Experts of a small language model: 224 SwiGLU neurons an expert, a softmax router.
Below are experts of layer 5 (counted from 0) of a mixture-of-experts language model. Rows are named gate (a neuron's input weights, with its number), up (a neuron's input weights, with its number), down (a neuron's output weights, with its number) and show model dimensions 224-447. Each number is 500 + 50 x the weight over its row's rms, rounded and kept within 0 to 999. Numbers have three digits each.
Before each expert's rows: "comes before" lists some tokens at least twice as common just after its tokens as in all text; "gets" lists some tokens that make up at least twice as much of what it gets as of all text. This comes from a sample of Wikipedia text that the model never trained on. Tokens count by the router's weight.

# expert 10
comes before: " |", ";", ")", "9", "/", "8"
gets: " ", " 0", " 1", " 2", " 3", " —"
gate0:523552519483479545558458526501512526440533560454470534487507508505452475524551484570534496450469451475484525574526591473555550515520493495496498512383599445540401544480530454543497499470519503469434490460484557432464465499559462559500481546479494539510494542502538436406468482449478475537409457467518478446454544516455548429483488533580425435504540612468495427489572460477429534511447439460375557577446441657472412517508494537430495568495426534622525431450489571481459528525468480530496455512415602604479454511484583458491549614467496497571492443540493533480551582591557595502571562508459529469483520490521506514437516479464578465416548511527496553485550572572537455407492
up0:434460486527462463520512464485453507508419490433446472515550511505573543478462507513433463557518544516551491410473444529445435507503489556547525471565449609507589505513433517453538538507470507506513480473494492472528505545417490434564576416529525461480441450514483608564475466537443519477572504536512512516532496518501449608540473412427557465471455467517486545508461543483537461504520542489605474418473580417529570440535503525587528443503556489449510555583529444543527463488505493452477534511563415435545535516565391541478485405563483517451493515443504421582377435433438437525437453494615546522517442459492568474587463557580447482560399459501509415516475439440449523547516
down0:478483533515530406464570503456632422442608435526485480478478463605516423442502503483498532467544567430526488427448485468434504544605480476489596484596471499485470487502516511558503472534520462490507482540472448516534446495487460393524536494444441393525418494485485596480486527463464448460420516472517443627520537467551389509462487500490485464529502530600464483482566524386561499455499591463461443430495526601444558523446483509548497454441520507428482485498530517518412510552534443492521508502527500472500452612539418474497467494475463545501517593579550507506502509491459501475441435499557412588529403493527571494535493546550446494478481514460339530447525551442450476531470
gate1:496453472448478426535532533561593513497507495532526516480478587531499507527495474414449533490439620401582512544391487545472541479593606578486520475491579451496570546552464471504484490530569481498436466553615386492578471457478508383506457505577556494494451577506474461461451522524529502422464502515543535607499465425478556550557600448435487493518483477525471460476547542450522530551529498416466565521530492516520523422465448583578628445512620471462532377519523600561471474499583424520413489561472379520476587517545422485583533559533522451437507515386618535444442556449568474423557550505493541555528431543508521429475562451549462561428401523584524473474566510568448493474469
up1:454535475476419647429476474467456443437525486394504481550522441518459456457533603473465476544584459576505536474600482503502519530519389395521476506485473483528483554480460539485533569487460521536529466489528564486447462566454487612460503524473441430459531507510608486471494513524544488588393537517524506552507450522529464498367441449523503531518509425559540562508438440500504484555429506540546451445419467527538552543482506501403454531426333518518372607506466491468491541506528477441487490501508494512384443512439591470452463454522498513503444469544537504526465533493505378521429544519576488472508601558473540535561401524391612544551626509497456576592494511405546490562462
down1:323567532565463501546515574539521462493454567405492431492416441489544507490416380506470528465528544504515514474583534474583546531484555517629564444419529489474508381592537536510590593572399498440509522534497474512498544534497583520481560515598479469369572530412554455551517460451470531507468486423498528364457503529466538464465551517623476458461430492471470533556423461552436507438516579540478490475481475515491579581447510454513525436552432457492565437421514537481510564457484434490489516597490506557543483512533501425452486466541567448594338493406545516516477572553465429439520556595530533552499450525414533455570426499467432522411531499484479544514500492539469397523492
gate2:472440441454472483497518428450537468532511444480526520484513496484510419524457472480483363542542504513554449487552384514469508555446535528539587452378486468583486448499441509507450512455553497561463462400455401505471541558589505528448462466494600550505517486452502449561543519512552476450426430552538516477431543496455540450506621498405481469519578397514598393520582530523535483477542616620528436492558520509550485539408459443554476511471503530451413503447479515507567387497487525466498602496434523554517468501459556471508517511602511501404467505554525470532545523523517500462487483494477507553551549508482441503483495501566598488529514405428447526513486428490481522493466
up2:513494425426553571500575430443458511460493539428523559504455541535469498488526558491481459505608545565557407574479429456489491527382540439498528489462443484407441447518453462525633519455540536512484438456524434511449547546493537524561475539435556567453494562515510534519484561612486511464461508533556411482493542513506451420481522540469417559528478482539443440471558515456495459473553596593645456459529558460466572546521530497505517542492527502550496506423554524501495414511515561511591504491462519511471389520556593530528460444537568468453446368493425491539517575523468493489518463499532493557495534509422474585470538415470452486548567420449497459517528522596558553466559
down2:511583475474552565452598505478476552480554417468502540587490471464520432490501427576475601522510530523467483478448482497466551531551515485560445476463461497393459499500542536572448553492584588470516530534512470530493393558513476506480437520411504476557505454449469514551423468521496551545536575468557385495505507441573458461523520526446562484492579470476514576485406498500482445554621449544513513564414592513466518508506506530512610512451488566449456526457531500494441521541607561460520457438437502536467401493443601517529455476531443506468562506467635494480474538503530524529518439509470533559527497532452550524464471547570477519544614450484503489629518413427458485502439

# expert 13
comes before: " the", " a", " his", " 0", " 1", " 2"
gets: " |", " in", " of", " to", " on", " at"
gate2:499515513481411535499389539452478520524539491497520464459558442520443560452515573548467471484407493526549461472475397421499533545380435495524453384445443448543456466450554485495367549562475572445443450448540508473440472466505487502512573525493433447421437619524562529620488448470437439520482444461488516528580495561435491451544516482381608497425523486611468408506475485440544526540547449578522488488446576537499482480394539441559514441438532488482575515547471494476457484502580479520526464497571508426522442518500420493572440528377577462464591492475493446444472613534568501520551507493445422443517439511530513504520490488507492544590480518513486460520498435488385550611517
up2:493527534535539574511437502489419403485506466534491522438496521466444567516464486469504492536430527504402599502542536527608494449432461461538511481526398479502507582459614519473447438571492524558522396522559495502458550510560512598528513451500434479527384603517468463494495538532479408532486440448513574513529530508421473524454497401542495445619534454613468452468417445459520538481475557515538510447527529504407459437466611479464509545488480496513491506491411450463543405544531434480551551555525557450485517519494408467474513480501461485590566559499519518488475533583515494577499531443466456483516538476566507504511540394449466585453493410461483469524572504519432482533583
down2:580415457434503539554515539489468548516446494556481511539510503480491511493393518509450460482441465562532535500639500512491526468524501513379501497510464420461505554521498537461441495590555479481535473445467477567461528492524529484580413465481410560555509621446538440592473496385527469551469460431492537468538428556544474499524543454443589515528509502520472549507514453514476499484473485485493566414525436547486522516458516438460502542549450443605494460603528441453556606543466517467450417469571496548542390435441559600496541564459517579513589443415529443502384474484623530506438435450450489509426464488447493486544523553506518490592510465533502494620489464462519493538504
gate3:503370468517464436480520535548478518465422490627479525502485535489575513470570559386417461484572462603491491496635545405566510463583452521480479506615593552551560455569458508461660518496529463543562517505622465537503480489491537451502501528487460437479503448519446491519503549513615523490510538425481453588473429468553494507603475489449580549541471450476481502527523533448450517520527468599410478459514490525539443445537475461511599492520447570503548466517521538514520479486574479534533420544339590506530521529477519447505473439358433520520505507524478536499429471515555478403510480432487446556526493492470536491429450466471603494491469449475437429543521444489482529460537
up3:449571597487558536469551493473509532443563535435580494556519455459441518532450465514488490586446494474517410549460583529509460514514565511560535534471402581489541514452578439506555502506500543386471428397488536501441610527456470500481496519472417594547538628591530557509522400544392475512476555494516470504481563493430511488420457490511360400492505557605516496537413539555540538481405541492482477530494510539571544538525475600457414492427528462374446573559490439498468493604403511478506551498556559464452535469561532494528556525524510551533481504504454493508529486427481424559581516488518593467476541548515559543394468453515539440539562488385584514485401515558449494551521
down3:567498510475616501534440544464484481404559484439468597385499513479430533584483390509584509530459428498533558422468520441451500465533476486486578555509478618480588600510595531584555551539499514419430603442472439582461526503487555455544478433492413485574467539470425561581483540421493538654527585513507513551469493471543451419446491486625399423479445393612449497449453512465397431433500458501505517458530432466465573526509521469536444461544515497433470458453532489343442465520527520506590472479433488621441548548491482499551442514483450512506511479384529455507539515490472519533459424626562436489560515544532566605549506538436496489573510508427593489548522485459450498428542
gate4:563570497532402461545459509506450484514469618524410480522460509542546511531475505497474537480409426593505365502433429543556489567464537480441419500482413449592476480503397501466507552443474538535438533569542528478460505534470440491533514521487516476431473544463537532428402501471511485607536529487521424537501459533591500535460509527604508585528527493473472510479531518501575467376423387607444441472482571406492485542542493480542516529406509440476437577545469459467562501476397516544544456470456489491508568507492465521538551497403443434519564526501510576437486430492430521373432500470498520473487495525485381580494588516508480562528526524518579557527536395479463464473480
up4:539469541492544597423553535480486488528521437421585452450533479474496613530499506548500435517517465542483570518478646485509424458534557577507581511560509513485442585502516493519508491506443496471447376528475437594474471523587427478498434578434501508513500465562551532486488430442455528555410524586517572453504565588433583558440448530453586473487390497547541456443501451394457578526498473527527497489517511493524513441543479589413591542478515444404559428491569464475391500498516449472461480439505499462523503431552613488537483408592450484574527511512593593539496515493443449592526560557534482501595502485480469530448447545520523546516534433499460493470498558457467491478546
down4:586430555532494495424592486430540534514565461392567533524547509492548433535591598488481507424506453530460548530470566536507494548526461545505484559512511496485541505518448508534475482528550464455539467482531496502477507504499557526440558550366412447536589492529485522549548574513455470464441477506462519417548499454468462506476449590643543570495535442463514481577475527510503388520578514481519509422482546486473437517537480474419454525536523583436535550529455386505500472503413494471490502455452514556526470562530466505500524515487554441533548487532539506494589511462533504379537425507514540423509549452471472589541540497486576480454503521478389446555477558457549476501528

# expert 15
comes before: "-", "\n", "|", "The", "==", "="
gets: "\n", "-", "|", " =", "===", "=="
gate1:524526456513572451521411538502504580532524484452492443578534516491571513472473504647463620454424486425507446567507391498465518563642506484484471487608514527428561565546482487545471430464490459560497485514494412512442390530581445530494550496536499473440565530585481488576500490430509496452444500563528519449557426477570462544442482492575540567536522435535544495461463495473480446579565412538517548560537556457426521585586453482539590435500551407549535393562470536533455446411389561492552499478435514419477485572429605435460494477556502452540451496456455437452468490481521508626425552489464499527500538445513556552545495530554418417467501445551567542544563539538571501429575
up1:436513408515435536519626511474494428492471400461437405457475402528489426572558500483501563416480414531397403412447480590611547537438550491473490512559527502590491434412508499485425473461600457568472423563496402440399451434427435528483591491579407579435450426510670508505552529503539494491501492410503461614518494554469481449510540532444475538509458516461477428480559596496472523489466551463532542533528552530508505462540554503506563421491476608368412457514503519545548494531552500546452410477477496509470470440469518469450451455532493518573448519470443570498482499429434435390456474531428582533449533477523428570433518537444552422478513512492424584517533585490497499504450
down1:599464495449518558513453575495540512440500583436570607464510489580444611589516458550503547433472457440536482468460586519491507532513579574471529482439445531486416486542547465506535490534551532503562560526560521449578548528523524546443500479514439483478512475413522520582539462494550464537451551545490476502520499504465449418590437544458331536603559502588415632491486341588618565501399491531501556440566547555549541458537444477517545541502512557445545469532494563519524496519523518470522436576490514495463424512588579462450484612460522500466499467555507443453468582525470485507512476503506498500515402510503548500567523523537554566566562538468500535480540580479501508579507
gate2:465531540481484490494418532512534472497325456484569526470535508455471551486489421471434480426456471523533533495557618623502516590524509529517522466508548450401485472509510494408516603561550567479573477473417438516502499490552468491459545564483565561437448519440634589480401540463434471526515548562440414526433507456506501457497517547448538516584480546445458454504520434515540374398410547500453448569390529437466506524510508489623541558550493539505511557507385548527567474469550488499522557520481468601460467491474524483495575558530575557424458492440476563501473500521458421420437476501507500499469599540523456493528495390484489518471498454541558540562395395541517444492501
up2:472577583444413485481431499478464499499400528522577522452523503492451633454486425458495458488406463467569486543526561594536515482494592572489528530496478528370444507491499411433472504557512573479557504460496464519477467494495470463371476529485494482399427497443625553466425530507459534546524547588478456523486479499475466456515534543452521547522467568463588493442515498552483425366468500501525469622422534381515486544537549512566526614578509520515555508513442500555553514456599501526502514593467488525523473482553575478491555508505558591469507460534542531532456463602468413418421453494556476421538568525576498466503456419524493508471556389547536522566452353541517499464521
down2:507494572476535617482461493482491525492558613406553461587513473504540519568457510487558607503449468495455548536563443527507517525604523561513522512548567517457488527473426588409413536505486572480465523534507454522497541495521475528529517459519524542562476482484524534568489566417513467524509401465514487413525568502535510429476511553521530489462486555524476525579570562568542545525457427470468427480460444526505497517465515576467522448449329511454478444443538448428520500517420476491568489570400445487492516547462606501502437537408507449573520399454491507366506542465462468486483547542529523389513535471548470422428552510394491597534506493487605543482501544507506483397464
gate3:525467423556485566484419497571422425476495442508594468489477522423458505591495489464503530398551517491481509456522493533575522552508517530459584525540485497505393626494459428522483486491464512508500598483440498523526464407486524549621531428534544564495477536508514523473552440507460402489467448482582431535520483429516529505488584505450494417632459477513538423578566566458554468534452473542525496517478444432492518523571468471492474467475498396520502456504519520465531506457593552591427506486537494516615676495432527543458470497502400457560559550531492475513443407499507569590471442470532451493414487477521477413487476559475525468488458576575498514584549466499457471500535
up3:526429458496512575520504479535447455457529443558561554504509571481515477529412473464491512491539550474487461582472517539479495494500463538466497486534522531566413562479479459553584451539444524491586528514496529459561521466537575479598457510535533544442465582503496533524524528473509408418466451508568452501540511430468510518437570573476513498557430408554533489582525606478496423508460495521527580468401398418488505519539454405475496455440453444547535456531466595492444484571537563610489427512538492494609581494502549511468425532448500485528544478448544536510483401511544537524506407479522472393377555497541458402498472563499540540420471585539507511551569496500458510456569
down3:479562442609462470459539532506400606492479480509552513425517522496497436488407478485384414501467423579454475451485438466536502488497424536403457513502488514459487485488480503483456441505542549532555466553526580483578539478491516483472511487488586596477464373521529406511523519591491637497514556521459514461503445570567438516577417449453591489514525438552560446535504546498614388554459458483514541474534456501578525470491505564559384517461408458448514532493525399481539487520500479516524608523481582492482565508485487547422562466557504417501435493516495533452521484448449552526457510578471506480476509478568411372579554507550567462470537551492584503479501492533415563438594

# expert 3
comes before: "\n", " ", "==", "The", " The", "In"
gets: "\n", "|", " |", "-", "==", "."
gate1:503545474477492631533552495587631519492503463509457502579434529482456403490463541521542494437488555588446452516593560484459486452484410493569488550456517401468475497533510446478451542433574498488539464537508459490510501505500559489513499513532536439519502480475497478538555466561585565490540471469445545407541493469482454453538417518440428503442490553545387501458556547525509462494509573588445511617476544479489559483460522562450458563467506537560543613482600416512464426443444508481510598416523595418466467479497551515456504530527411482485438507564452530465510469490493424490473437472368516501480477472477397439490509485495515481355486548459455541534500550487405489478482
up1:424485432438493513548500455597561511449440494553493462547452547495542445478467483460465556451520581517507507468546473486540458489491483455445543481439517500453601480525485557525464536508532490423432505535435511492497557500526607477482497529429523474476504454451512534490475489673596529512512493415407538492526491536465539500500386459422524487437549589446458499535503557572497507523521461674357419538510473595457511434589471545455457492458468511509489495501526476519502531484530533515499554439577538487529425501536467530440574468478489451508492368611443530462488473501564475550454490456515522473453447588515500466473545442563449515427449509511617507467460521506448550526550
down1:560399457462503555587511471458548442558495508513501480459570528481526462545481524567548513520519553575498394517515530490511542499503426436477529647590562509434497471490546440542481563512513524528501527481543607530454542546519509496448451462506599465610535440522462581490442387421502555550574499427492586474487408451546471531567494451550536494471493532550514528499512559537524475518567537470459512463508596402463477442569578420558436512586488541598512494477497653462556402511508461492456493467502513554396528478707563502544419534516513503525591546446465507472484471547488554542460449481491459486431551554509419547543444518374631611357459574556482483503526456514465443460558
gate2:392521543535547541577532508558435467479498491501571492490548492497616492459528495519531589480543539524523484488539562522466514597531581456554520461429510477457480485520541512517481415554462432501524506495422474571495404529529410560535463562456497452493559421454448443521480574502528488467385443475483404486470535500502455582525516488492494571586506476491470509505483559477488551525511534479528556501539511547502453508470561475527483512482461428577472497529482552440449500478535494494509521505551500489474493372504522523401513468472471484540575512513552493466445532404430548613482567464587505451521555451419524387591504527536589474570494461417559488511522494390516495523585
up2:419529455494405401435506592464540536531418399474464491502444520459405555564517507538542496417549407489483513514430483526525484529562490485481485496435428458488469538490509540492535577453545450543540465461488476535460478610550503483505529581537571523514511578538550565524557518502498466579456525497446428523529543511435633496436545519575579473579483523512505486488524454469659387549546540490470457452509528438401413447481561512582474539520604489521444523365442434579544488512455482540429446511439539473585470507445513509494490521509538478474538509524473560418564582576559513444492480558416493502388549497467529483592506471567471431439477451524520437465479552502407501501462
down2:521545544492491512493472587423487389457407528507478572610622439443454533489480540492408463454407498475589550500469449407388463509458462446487552598560418529517577491614470447522504508526525565420543508451526485521446556538475491510478483555448572568520533575456530490496467421538565497520459468501569489500591514589543513484497529446489516493539466517471432529465494525501570572502506510486363564460519508494621519589484581507575433483530515544527476500531424504566545436515486559551503471538510497474515558493569507497502501498499485524542607532527496524453556377614473472528520574448508519543499492511487428567563582586531580482518444586528517470505544553609492538562548
gate3:421462547569520460567438547554588499496549539487473518479520438558387534519451503453611555602585525428503510524504537552497500534469519606481426517561523497550508588443383526458509507527416500532503486520480521508551523497540512522414475567513510430482497412502546503516570450512497526559444496485452398406460512551515510544455585537503468523611618462400513482448500520450535429482524410584485479538432501571493444536513440455609548449431508517597416490451504512494541551513434499447509423487532414485501577537502432559488472575525559487500536436494588444509469509515523507463534496513427529499508475553512535558501533518565506630466526529592455465527444457538510579519506
up3:478610482586533441541472391426503474466504480468588484497515554476540508454502459557395426523507470511557561478519428462506505490440510436484463575357458507538485484437612536387511465466488523371450545525464535483387519498550357546529525474512523521391540488417529536554418580530547491584478557511480581554530538519530614403536478485381505527502528501584521528573526539537517518471474557527491519455580499443473556481515431481493400509527502570431420410491490506502510462523507443494568508446508456511542470475483488405474532436529515540549514590428541553550483596467487448474526601554503521421442490577433551423483450567444523524541571531437519509532527494492583486554414
down3:555517464470506463513509473563567447541476539606589450484485535650550521462446600456509597548456372491474480574578546529483545428490456489555606443606517562470502508541514566547489529494495486514565535453575321581498465597479483466475481518606506555467545426468583506546459579447435432517505507592621491420514516574473482474533494446576497452423493521508468522513607403488524539483450485466536434486389432535547440467412557568528599516405491488588458449521424420448520487453511507497438507434382463426448423558466532468457497528473478414430510454439521497536475464505476491522458500458529467566509495552474453528582537502480524442506414544516587557460542495476490558536451

# expert 11
comes before: " the", " to", " a", " in", "ed", " his"
gets: " to", " was", " as", " is", " for", " had"
gate2:513474464451654525451494507421434526417478542515492475567433483466596456532562480488522445550490530474494513536476433518563522549509563443552474523468481429467443410504507440520518479463612510527448563508452560479382467399484572492489516493472518499412540503512527543446509483486557553568475598556459580421501431573506512355419533496442390495490531503438559420510543515433486551519419594507464508399493487429535511390538446395572434529466556387531565529469480556463417473426455501405572430550431552540445593540509532623509452463534468414470544525497470516387502477440496488389512503547568577496611421482496521503555505410497436507547409512556493459506566551519527519410553
up2:560564504587539480509516438550506576482494395564463501467461459529540511607496554519478485514444445541523476518495569393548428490503434486430560524494528503537528582507446431534532479459371434582429417480463523434446477466555500567523492479439542535572510500520476493455537487489497419440482575601497482576455543574453483563520431510478476474533495447491469604452486465616487450533538495417509583401461489535471461553506539559445611453632521477465489452539602527506609542519621540532520444463517544561430556520556440469465534559492549528559449509548558463510484393561455510562469504422519461503508535482522422460539426592505500527437494484538501467476423576456351565514444
down2:610398562462544495482447520580489501602469522478567552528479502443481598495443502518506588566507435452530469502509454483500467454435529388505509508418553467403505479504517490498619536477445425457450437519540474507514446576480481498474506460555466457445524492579464518549530491476506484374506481476402398481451577563460606442459450485494494475447468471466518484484461496538470441530551486521558555492432524526481550513468498413541514533488506491522484488505557446551526458501564462548538419492462431511578549450603469428435438536513545498548361522515542562484466443496520400520561525568482479580547500396505512557508509454523503475493529518459454542495435484415511492514487
gate3:481404451487511646520459503543491444447442584558556545540469507533523550506491496480455493495438455505380642563409470596565504568535549424535515503462581492425498477514489454433526455550446486485488454539533475479468503470426469505562497477574499509498510551544507529540485559545481607462466447450541527454393463481397596466524401495506445510465588495477535431442461447504469470533469491537480501480444572564509564436449451509553597496384534484535523505558527511510479489490484532538526475499496495518489408357487560493387521443607498491500455467516434534461396431487454489482480528523501523523370493449551446457527424412456444507595561634511545515393514558550539574456412
up3:568630580559521439377595499469497505538525421431516402445468565437397489469509564543540551482525586445539440417597498385482505491528471520499525470437558558518459477470546496580390480383520477514459499486547494499456485574470552459417474582462511481476497432454380516503517506499523480473539461515440415491524502541566436537541501462538601532591481498552440484522529535518613484516560448485524519517517571436510491493534518538462449587557458499535487534457506537563483519555581555494498494441567544532461506531503430555666526491438524544499526566518588514575545436541552507505515469470529505440600428538454550544531554585516519457405466453465519526584485486491460389510510
down3:510573471511566440525490582499471460533528505524518461495450424520627525417432449470565575474564492502506437514536486463454475476571448499488543470590455532433559565545495442606546430430490521563486555487511588493458458454507555491460428487493434462496545422524511552548469420449526494588545504498482429468590506551534402555515531597531499486545500565500424485532548524552483484492583527517638486476515509451582434479560574440510568482504480496555475522417572514590567554529483495513492500587423506408465489471542459515549585502489513522570422475500548534451535475486529557470508442480468463456546442410402529500486433508488652543557482522534447475554463498390506684451593
gate4:518466432423591478552555478476533433409436587508452497488536462357511458488446496503474506511559493520466463455467417448531492457537553507574569412462494451545486424527496454422495413452477643475428585498429509474447543501446563407472490517543477524474549416498388420504546555482489426518498534520486449493594507475481447469480526462493446446494411498505468488432532521555492462487534458507560450632590470502510507494465521438415401549441407546592408530524412462511573481468576478537487500549433517469489516598546537480494501510554510474500520586504506436511502488479494506442561557466565502469484510471560502436582485459490592565466495485463393462482517474504562503554566
up4:448445552553431568498464592495514546536588535491583541510498540532499517484578492421502468468413446497535477462547597447481559494416472521466544566520503535498569550444517494527482483573496410612497460502500440497544484546515528600493514474455579521514453596482619503503429428551414508471476419508515502478419504547563540428507487529493560503492553504530486460542477469458508469616496572515490633470531462445503510469494519555564573491562516521458556481519660516538482523449421413430509499360581595544532442433456569451495523585466477522455549531421546520452513512522592497522486472494458499516435403530513461513458514491438486387484488559489511555514455548495420552500496
down4:504394554517446544506524438500482508518591641439465535394539526469580551510571426467451529482533454510507519566520508529454476554432505486519483496473525483455528535479487550440486444514567482549479398527467623546441494487494458508563504486505499510567455529469408572544483547421358558519537515547557528567425474473505528461479499531500516459536487491532393455549503547456563471504498583471564508504520490433496423440524460502529544390537430502441519495462512507542398495502598544444549496559443465519512530364492523474407482492459485509498544437476567540466493497541553490516409523473531548500437518549469474510409398482516537376460550506464453481603527618516479500368392

# expert 7
comes before: "\n", " |", ";", " ", " –", ":"
gets: " |", ")", ";", " 0", " 1", " 3"
gate1:476457382438568570403517494518509523559534460470518433485550479494490493502531508477467528568513489516415553502530460515449564459528531511519529431507494505483447445423554525473522468480459505557495510460375387441547508519506479508458532505507529541475505475544423524472490491549564542458569477450441434480535550484513467503662598525345457476554542501498454464496522582523470550503503568427529424424463565567435629526505513545542448524466529595571418538600554501471430508456492446578535435486519568441432501399494555471401490488571564363474623459524512473576400551435504467582488510447546578531479529458455487476527452580518432506442519540474537432504549562519535425634488
up1:508459540557433415585529570570508433515488517552451531592470494430535471514429526539527528511528492476494497420406472544537482553520480524504538521431560541558547534619501472527557491407596473428503486582479608478502596469560523502515445431580478441465553465538516423480472422477497554425509526440450549435520398490519503504453404546618554554445504505536627615547520472520553459478487449430497526516476534461537476527462494539530540608580522463522488524532487501480580471618491518520496485548416537520555507601464520476523493500498447543438432524475573512560557550532573534474556587481489504540532530599509395563509479529523524478482518547428455520460536565495445449419529
down1:498453579490538494486624475482454524554451511510460451510512450484530446520553499433572494596414465454538455571426494493428486545481447535538488523464535490543499497516557521543410446489554514430450485548444524439407472484561642431482484515468522500427592434570483565439453456439454417450450536561473511433482487504532534495505561566530417500371447504461581476481551537556538505432576532516527430528457470424506543548475489464568480482484547528476539522456617473571421460461505437482498512559541488520476590615493514567480484434514584502515443468542485521527513522475639496603584394566501453523537527466474411555545505547469474481384501530511537560561491449603478388443519
gate2:498547544567497492453463458533521412506438517463510474372511575523489485473506475561456548576419529521366503519525483520542534609514499459466488440524491417519482445499528478514571505438536547457478456435541497426453463460427538466551533517353547477563420473425411525498424572414549511447502469499446512488487515492470449467547573491590423447489453460499523485469461475502489407474586445567521453485511423501495521420483484584446548539560449508506519543475431490565450327514527542486494398507430504569480364520457488511593422479498459484518412503531558466439448571469494527481532535489507443509496443549498504480517457437523457508600584552563441533412629462472428524592516
up2:473597435539456553464473501552512416467590510448525505466453558531464525543491475491527590614496481517564491499572494464612526575495536435471494496533521428469500489474451499496491436536553498522569550490468513515550542486497466529496459448508518550480530568485404582472473472500526432421560472439457584523490524458477443483564490457492428527496457549565502573530516529468429588481537560479531524509459477457565528523494582569441507554479521546484349535545574506457566535428476513553475580518409437480431531471470484444489500541531538486573480541501590446508622509516520600484571294547516490516517468471478448442473532492384468477472441483442400583499501557495516463487458
down2:531511505502623548584535526420525545438539435498534495502585554420469494490555511440492571487595474476455404503486544546505524548519577401404505495549581459549473441391597364521551524464500445463553548432478501438446459475476444501426484511450506591488565554535529469545448621483440576518534543530598464519438491490477471489534450460550526514492469502434576589541517400581440511529465509498542515491481620513473473497429508543533473461516463590495501493444501500550519491527503495588599558477456445569566518482447625513494492590458494419527548492431546547532534578476528464518511505482451515505505578494458452521506365537420568446552465530527488449486505493588562424495501
gate3:497576460583457494560481543455595559487563391549484513527495480496469485450508521460527515520545531575517517607484453556510488476484472506494519477542480403503520520533467536436494510469495479622492606561491463499514472489551539563574438508517509536464529567453534463500523407593553509574495513602469423499587482441501441545449522489488578479568508437523609450552531572465495508469563593517569371436506446462508488503504573418455496497433467454512496444431533593537492513524490506488413532538479415549474481476512429457484525473498486558501502575462480469520514573515533491459557468509491450386547426446533490494532462646489450506529468489428528618422507459473477518507469
up3:403421504552571469404591537486490555429525460499505504524464478487544525470509553539451513543534523513411510525440526533560499464520545514493561478526501409425459583479611497516516585547437547553498565421552542548605571509468617483512475446474466482564508492487570439525583483447539472514486426595568478470553502542479374469428476460519537583450534504513448385498481597462466402551588465539414548488529540488484501545583518467543551498440497545421423488488540433471482472469507581539478484441470489489394585538484564455593541567578583444443556525507576416467534499462499486524432517525522430479548568482459519489476379520518477536588505513394353460543523575424524483535468
down3:574607517513494466510478470504569467507528518486608438378422519416569524521381542477477546509459477445599489550468439528551511572518483490473477482466538500571411538459475429528474565615368443499455479425563586459532436435480322582541596546478521533471459500449586449556435508491548530401453571498491475520432449425494543456562524439534507455450531414579490492517484524525475515499522524525455557484481500397534424610485432450496494432497475569579502470611515530495553605425551497565438438473431480459493527426500500516476535465621530525547496526511435524523496538591571448479449555459493505554438451510396586493550565499601571408631561450523497514477462582460513561455430